{
  "n_layer": 14,
  "d_model": 320,
  "n_experts": 128,
  "experts_per_token": 2,
  "d_expert": 80,
  "d_shared_expert": 192,
  "activation": "geglu",
  "moe_layers": [1, 3, 5, 7, 9, 11, 13],
  "router_score": "softmax",
  "normalize_top_k": true,
  "routed_scale": 1.0,
  "balance_loss": 0.0022,
  "balance_bias": true,
  "init_std_router": 0.00932,
  "lr_router": 0.00176,
  "n_head": 10,
  "n_kv_head": 10,
  "head_dim": 32,
  "vocab_size": 3616,
  "norm": "rmsnorm",
  "norm_place": "pre",
  "norm_eps": 1e-05,
  "positions": "rope",
  "rope_base": 1000000.0,
  "rope_fraction": 0.25,
  "qk_norm": false,
  "attn_scale": 0.177,
  "tie_embeddings": true,
  "parallel_block": false,
  "init": "uniform",
  "init_std_qkv": 0.028,
  "init_std_o": 0.00529,
  "init_std_up": 0.028,
  "init_std_down": 0.00529,
  "optimizer": "soap_variant",
  "lr": 0.0036,
  "beta1": 0.95,
  "beta2": 0.99,
  "weight_decay": 0.12,
  "lr_head": 0.00678,
  "grad_clip": 0.5,
  "warmup_steps": 200,
  "schedule": "wsd",
  "decay_fraction": 0.407,
  "decay_shape": "pow",
  "final_lr_fraction": 0.0,
  "batch_tokens": 65536,
  "seq_len": 1024,
  "doc_mask": true,
  "train_tokens": 527700000,
  "steps": 8053,
  "dataset": "wikipedia_en"
}
Below are experts of layer 9 (counted from 0) of a mixture-of-experts language model. Rows are named router (the router's row for the expert), gate (a neuron's input weights, with its number), up (a neuron's input weights, with its number), down (a neuron's output weights, with its number) and show model dimensions 128-191. Each number is 128 + 32 x the weight over its row's rms, rounded and kept within 0 to 255.
After each expert's rows: "mostly gets" lists some tokens that are sent to it at least half of the time; "raises" lists some tokens whose logits its average output raises strongly, later layers aside. This comes from a sample of Wikipedia text that the model never trained on.

# expert 96
router [ 75 173 123 195  95  61 107 152  83 143 123 140 109 101 156 116 124 159  94 138 133 124 131 111 130  68 111 117 114 135 162 135 172  94 104 202 173 123 123 141 155 124 163 136 154 172 131  99 150 182  78  84  92 100 115 116 105 181 140 120 108 118 162 153]
gate0 [115 150  88  94 137 118 100 140  93  95 144 135 172 125  98 103 157 146 192 136 173 146 113 119 180 138 110 155 134 131 129 149 159 119 109 145 175 159 131 128  99 153 166 154 122 127 126 116 116 113 142 134 151  93 117  69  75 101 141 124 125  84 101 110]
up0 [120 117 189 136 106 121 170 135 148  77 136 171 114 165 124  56 117 143 127  76  82 137 151 178 171 150 121 130 111 136  94 121 107 131 144 197  61  23 116 142  92 121 150 142  95 134 160 142  74 143 141 109 188 158 114 131 143 152 135 181 147 183 157 182]
down0 [134 159 131 127 175 105 166 161 143 102 127 154 100 120  88  66 137 157 140 146 120 191 127 122 117 127 100  99 150 186 174 207 154 131 133  62 105  81 144 114 138 184 125  86 132 166 167 139  52 113 132  82 195 141 150  94 103 181 156 116 133 141  85 183]
gate1 [ 93 117 170 104 115 141 108 124 130  99  91 149 117 115 127 160 176  79 128 126  92 100 124 157 128 137 113 151 119 142 101 112 148 138 121 141 169  72  75 154 117  88 112 112 134 132 126 174 151 107 167 110 100 124 131 102 125  81  44 150 114 131 103 161]
up1 [142 151  95 142 203 142 143 122 133 162 171 110 132 136 154 113  51 147 158 135 161 176 100 104 167  80  98 143 136 129 143 171  89 102 100 109  70 169 180 124 202 122 129  87 129 124 152 115 101 121 103 130 188 148 120 124 148 163 177  75 118 109 134 144]
down1 [140 197 147  37 135 146 231  86 166 119 164 102 127 134  80 183 114 111 133 125 104 133 133 111 146 117 150 186 115  99  79 133 101  70 109  98  99 206 190  50 137 184 115 166 127 149 144  92  96 173 119  79 153 157 125 148 120 106 135  60 107  92 132 134]
mostly gets: " part", " form", " government", " law", " end", " level"
raises: " of", " of the", "s of", "s", " of ", " of a"

# expert 61
router [116 191 156 139 181 110 130 108  70 135  72 122 139 112 168 121  92 116 101  96 119 127 150 139 145 156 140 123 149 113 118 148 173 109 122 128 109 151 133 109 162 110 160  94 111 179 192 115  45 178 139  78 177 119  46 113  84 122 134 100 151  96 140 184]
gate0 [151 131  79  55 161 123 160 117 154 158 110 121 179 148  92 115 183 150 133 106  60 131 139 177  96  75 163 104 119 135 128 129  84  95 113 152 136 155 142 115  84 142  95 125 157 120 136  59 131 110  97  96 116 195 148  90 136  96 142  76 174 111 148 135]
up0 [179 101 137 148 161 100 153 174 139  89 119 145 138 109 136 205  93  92 159 144 130 134 164  94 125 122 132 155 117 122 118 142 131 196 149 143 116 100  93 174 114 128 195 138 150 105  99 199 134 133  96 103 165 134  87 150 125 153  98 116  56 153 143 134]
down0 [124 151  42 143 117 148 104 104 128 121 137  84  85 152 137 149 135 104 132 153 108 128 125 105 104 126 150 120 147 182 102 187 130 122 139 123 126 136  70  98 151  95  97 137 102 107 143 155 197 126 109 114  61 173  93 131 125 136  80 131 115 161  82 130]
gate1 [122 116  72 131 166 107 158 103  64 106 103 127 187 118 145 141 140 160  95 153 141 122  57 137 116 143 140 134 128  47 116 147 157 152 120 129 116 106  78 113 135 165 101 144 102  99 197  86 104 179 178 108  94  80 174 163 173 197 127 129 158 159 199 130]
up1 [ 96 139 131 133 123 159 119 222 166 140  91 173 125 169  95 125 110 109 120 121  52 107 136 134 178 136 135  21 176 129 148 112 100  71 121 110 158  94 125 122 176 117 117 125 115 109 147 107 134 152 185 158 200 116 137  57  78 135 180 206 112 101 113  73]
down1 [ 80 178 131 141 151 106 136 156 167 147  72 130 141 143  82 125 109 120 101 114 134 102 153 160 108 140 162 112 163 140  57  86 103 164 168 115 135 125 129 133 151 167 145 159 141 103 132 122 128  90  62 109 171 132 126 144 178 129  88 125 125  77 133  97]
mostly gets: "stitut", "iet", "ront", "ut", "ank", "|---|---|---|"
raises: "n", "a", "ing"

# expert 71
router [108 132 115 109 119 156 122 129 171  91  71  75 176  86 120 131 158 131  98  92 134 154 160 136 143  92 141  70 163  80 167 167 118 135 115 145 189 125  82 114  96 205 157  70 148 162 161 103 159 172 131 116 122 132 128 111 180 112 116  90  97 134 120  73]
gate0 [ 71 166 160 114 119 161  81  97  68 181 123  64  86  86 131 145 157 191 140 119 152 132 157 127 114  96 171 129 120  93  81  91 136 138 113  94  94 140 150 123 118 110 114  91 115 128 126 147 154 120 134 106 180 125  98 139 121 102 109 108 129  79 141  53]
up0 [167 107 111 106 158  83 158 133 175 152 133 192 127 149  46 125 135  77 117 120  96 129 112 131  87 135  83 128 123 116 186 129 119 117 125 141 166  87  88 131 128 119 111 116 109 133 131 143  91 181 130 170  57 196 155  51 131  96 113 126 141 114 107 144]
down0 [135 179 146 163  85 170  98 119 148  96 126 131 141 132 132 118 111 116 135 165 159 163 133 184 136 179 133 151 113 122  74  99 138 111 119 133  70 101  61  97 156 113 184 102 138 171 184 104 119 137 161 125 139 120  88 108 187 146 107 108 111 187  97 140]
gate1 [164 105 111  72 178 128 130 143 182 137 166 139 125 166 199 151 105 135  81 100 156 123 102  81 121 145 167 115 115 136 156 134 156 120 160 104  83 138  99  71 113 120  98 147  98 148 131  99 190 150 139 174 118 170 105 133 142 121 125 128 161 125  85 101]
up1 [112 178 151 167 133 103 118  87  96 106  95 102 143 103 103 144 101 130 101 166 128 131  85 164 152 116 144 131 133 143 117 153 109 131 121 181 120  74 141 154 159 115 110 129 136  79  98 148 144 138  89 191 137 111 127 108 163 135 150 157 128 121 188 131]
down1 [124  94 124  81 125 103 158 126 154 139 140  94 152  70 105 145 130 141 114  62 122 105 115 139  79 135 141 114  93 150  82 101  90 124 150 125  79 110 146 159 178 159 122 171 161 109 111  90 153 178 146 184  86 150 141  59 150 164 140 160  41 134 158 142]
mostly gets: " not", " would", " fin", " adv", " appear", " did not"
raises: "ance", "ances", "s", "ing", "-"

# expert 89
router [149 110 143  79 108 115 170  96  62 135  82  95 119 124 120 133 133 184 120 124 131 189 163  87 187  58 149  79  91  82 136  76  88 101 113 167 176 163 128 136 135 105  95 116 148 150 107 126 149 164  78  54 139  85 135  87 117 159 146 142 175 102 116 134]
gate0 [111 146 126 130 133  89 158 158 146 151 132 116 165 115  83 167 112  99 150 158 116 148 159 152 119 138 132  60 109  84 165 152 160 188 176 123 170 149 129  84 114 136 176  84 148 158 160 130 151 141 125 121 138  93 129 162 138 126 127 148  90  75 149 116]
up0 [ 66 108  91 176 198 130 142 111 115 125 121 199 130 112 116 116 136 195 108 167  80 156 135 113  98 132 219 207 142 101 162  91 157 128 191 148  83  94 112 142 143 127 173 110  93 129 117 160 192  20 155  89  99 130 144 152  88 138 158 145 111 123 101  56]
down0 [113 116  78 208 152 178 113 126 129 116 146  68 135 165  83  98 192 121 182  99 142 127 151 136 139 129  98 150 108 163 102 111  84 139 151  92 117 147 162 114 110 171  97 133 125 171 125 148  36  67 145  38 141 156 184 107 133  73 145 115  96 132 117 113]
gate1 [163 112 157  99 113  84 125 119 128  44 137 173 168 151 167 146 163 113 186 123 108  97 118 133 100  80 178 135 136  73 143 151 136 128 165  75 129 148 115 152 136 110 118  90 146 101 112  43 161 133 121 144 126 123 124 126  81 135 101 110  67 134 218 126]
up1 [ 96 104 179 118 101 168 117 129 175 112 119 138 113 152 102 118 132 171  75 130 127 116 106 104 142 169 107 162 137 165 104 127 124 129  78 111 100 125 104 105  94 175 142 185 124 111 137 160  97  72 108 154 169 137 153 141 159  81  97 153 225 157  50 120]
down1 [ 84 113  79 148 167 146 110 100 105  97 172 123 135 141 128 137  60 143 187 105 160 110 148 108 107 111 124  63 166 121 127 126 137 138 126 148 117 150 113 111 162  72 148 113 132 148  70 126  41 133  92 127 125 157 141 120  64 164 134 124 179 102 159 154]
mostly gets: " it", " them", " him", " north", " south", " father"
raises: ".", ",", " in", ";", " from", " in the"

# expert 43
router [121 131 158  88 138 171 149 113  94 142 182 165 173 140 127 140 124 111 139   8 182 129  97 139 122 120  94 109 111 133 145 113 130 106 101  99  81 134 171 112 147  82 157 175 119 144 118 158 133 117 144 120 202 202 115 117  94 142 124 174 113 101 156 153]
gate0 [101 105  91 142 170  96 179  97 134  78  98 163 170  91 143 159  35 164 109 144  61 120 152 141 101 149  94  94 137 115  96  96 140 104 113 156 139 111  92 120 127 100 152 138 104 110 180 124 118  82 148 164 123 164 133 100 148 122 101  90 131 124 118 112]
up0 [ 96 120  89  92 152 163 133 103 126 114 166  89  47  90 111 148 174 125 161 176 136 104 129  43 106 136 128 169 154  75 127 127 120 104  96 101  93 124 142 107 157 170 127 143  45  95  77 106 179 142  63 113  68 151 102 143 167 150 164 100 185  73 114 112]
down0 [133 129 114 170  91 115 129 126 142 143 143 104 114  82  82 135 119 150 107 208 140 207  81 126 221  91 148 122 170  56 120 102 156 130 105 155 110 167 132 104 161  93 140  62 112 115 134 149 122 153 105 157  81 157  66 142 102 124  81 106 175 105 162 147]
gate1 [145 164 181  81 159 124 147 133 161  92  89 118 154 209 166 124 102 127 111  78 176 133 113 114 149 115 124 139 151 103 160 108  88 181 110  80 150 167 147  97 148  85 170 105 102 105 112 119  65 141 185 171 159  98 145 120 113 108 125 148 108 140 149 123]
up1 [109 137  76  91 148 107 117  84 110 144 164 181  90 107 114 176 123 143 100 131 132 147 154 130 146 152 141 173 149 137 172 139 106 131  65 175 134  96 159 150 142 137 127  98  99 107 126 127 149 129 124 179 105 156 127 176  87 132 137  95 119 193 145 141]
down1 [173  83 117  98 141 176 135 119 172 115 115 104 152 131  89 127 138 146 120 160 122  97 179 107 173 119 133 108  64 196 124 146 144 125 149 114  49  87 139 160 119 127 111 173 106 147 113  63 169 140 101 168 183 118 127 108 153 114 178 188 194 138 126  85]
mostly gets: " att", " ob", "ab", "h", " proper", " est"
raises: "u", "os", "les", "op", "ors", "ak"

# expert 122
router [ 95 121 139 150 139 115 167 164  95 153 147 159  88 127  92 150 154 169  84 120 124 163 121 116 152 143 145 101  79 114 146  97  82 142 147 187  72 139 101  91  83 118 113 183 108 116  28 148  80 144  80 102 120 133 143 162 104 220  93  72 133  94 170  96]
gate0 [174 174 155 117  94 150  84 130 113 124 101 165 155  88  94 152 135 161 166 118 114 112 117 177 189 142 143 132 111  99 117 101 151  81 149 127 144 119 109 108 110 103 119 138 160  56 128 116  89 132 102 204 127  93  85 136 133 191  88  87 144 120 151 182]
up0 [200 124 110 112 124 161  85 133 149  51  90 166 143  91 111 107 171  64 121 125 156 102  98 132 174 111 110 121 159 129 111 115 139 112 163 163 153 105 123 146 157 160 180 103 148 113 124 170 145 135  36 159 137  74 135 122 128 191 133 128 191 132 212 154]
down0 [116 176 145 156 158  90 115 155  79 159 117 107 135 183 100 129 110 131 159 107  97 110 204 143 181  93 139 150  83 121  99 149 120 185 178  78 134  72 146 158 167 117 128 148 140 134 119 148 150 129 108 125 119 154 202 145 167 115 111 101  85 102 122 101]
gate1 [157  74 140 107 160 136 165  73 130 167 153 116 108 103 113 132  95 165 142 120 105 132 166 114 182 122 176 149 167 119 168 108 108 133 148 159 155 204 100  71 141 168  90 103 190 103 143 169 148 128  79 126 151  79 136 117  90 164 103 140 184 103  81 173]
up1 [101 116 183 100 143 112 127 118 139 186 150 101 131 106  76 139 121  92 155 155 118 135 185 109 184 134 148 134 128 102 145 187  96 149 134 151 115 119  53 131 112 125 154 162 134 203  99 112 243  68 119 151 160  71 117 153 132 139 152 121  98  71 161 109]
down1 [109 104 145 106 115 101 178  93 132 144 163 173 133  67 181 169 144 152 112 108 106 106 183 119 143 163 111 122  76 172 120 104 160  92 118 154 167 210 181 137 138 153 121 131  73  80  83 120 180 146 100 139 136 124 168 129 123 106 111  86 160 115 149 129]
mostly gets: "av", "akh", "rael", " Indian", "am", "ak"
raises: "t", "al", "i", "as", "est", "w"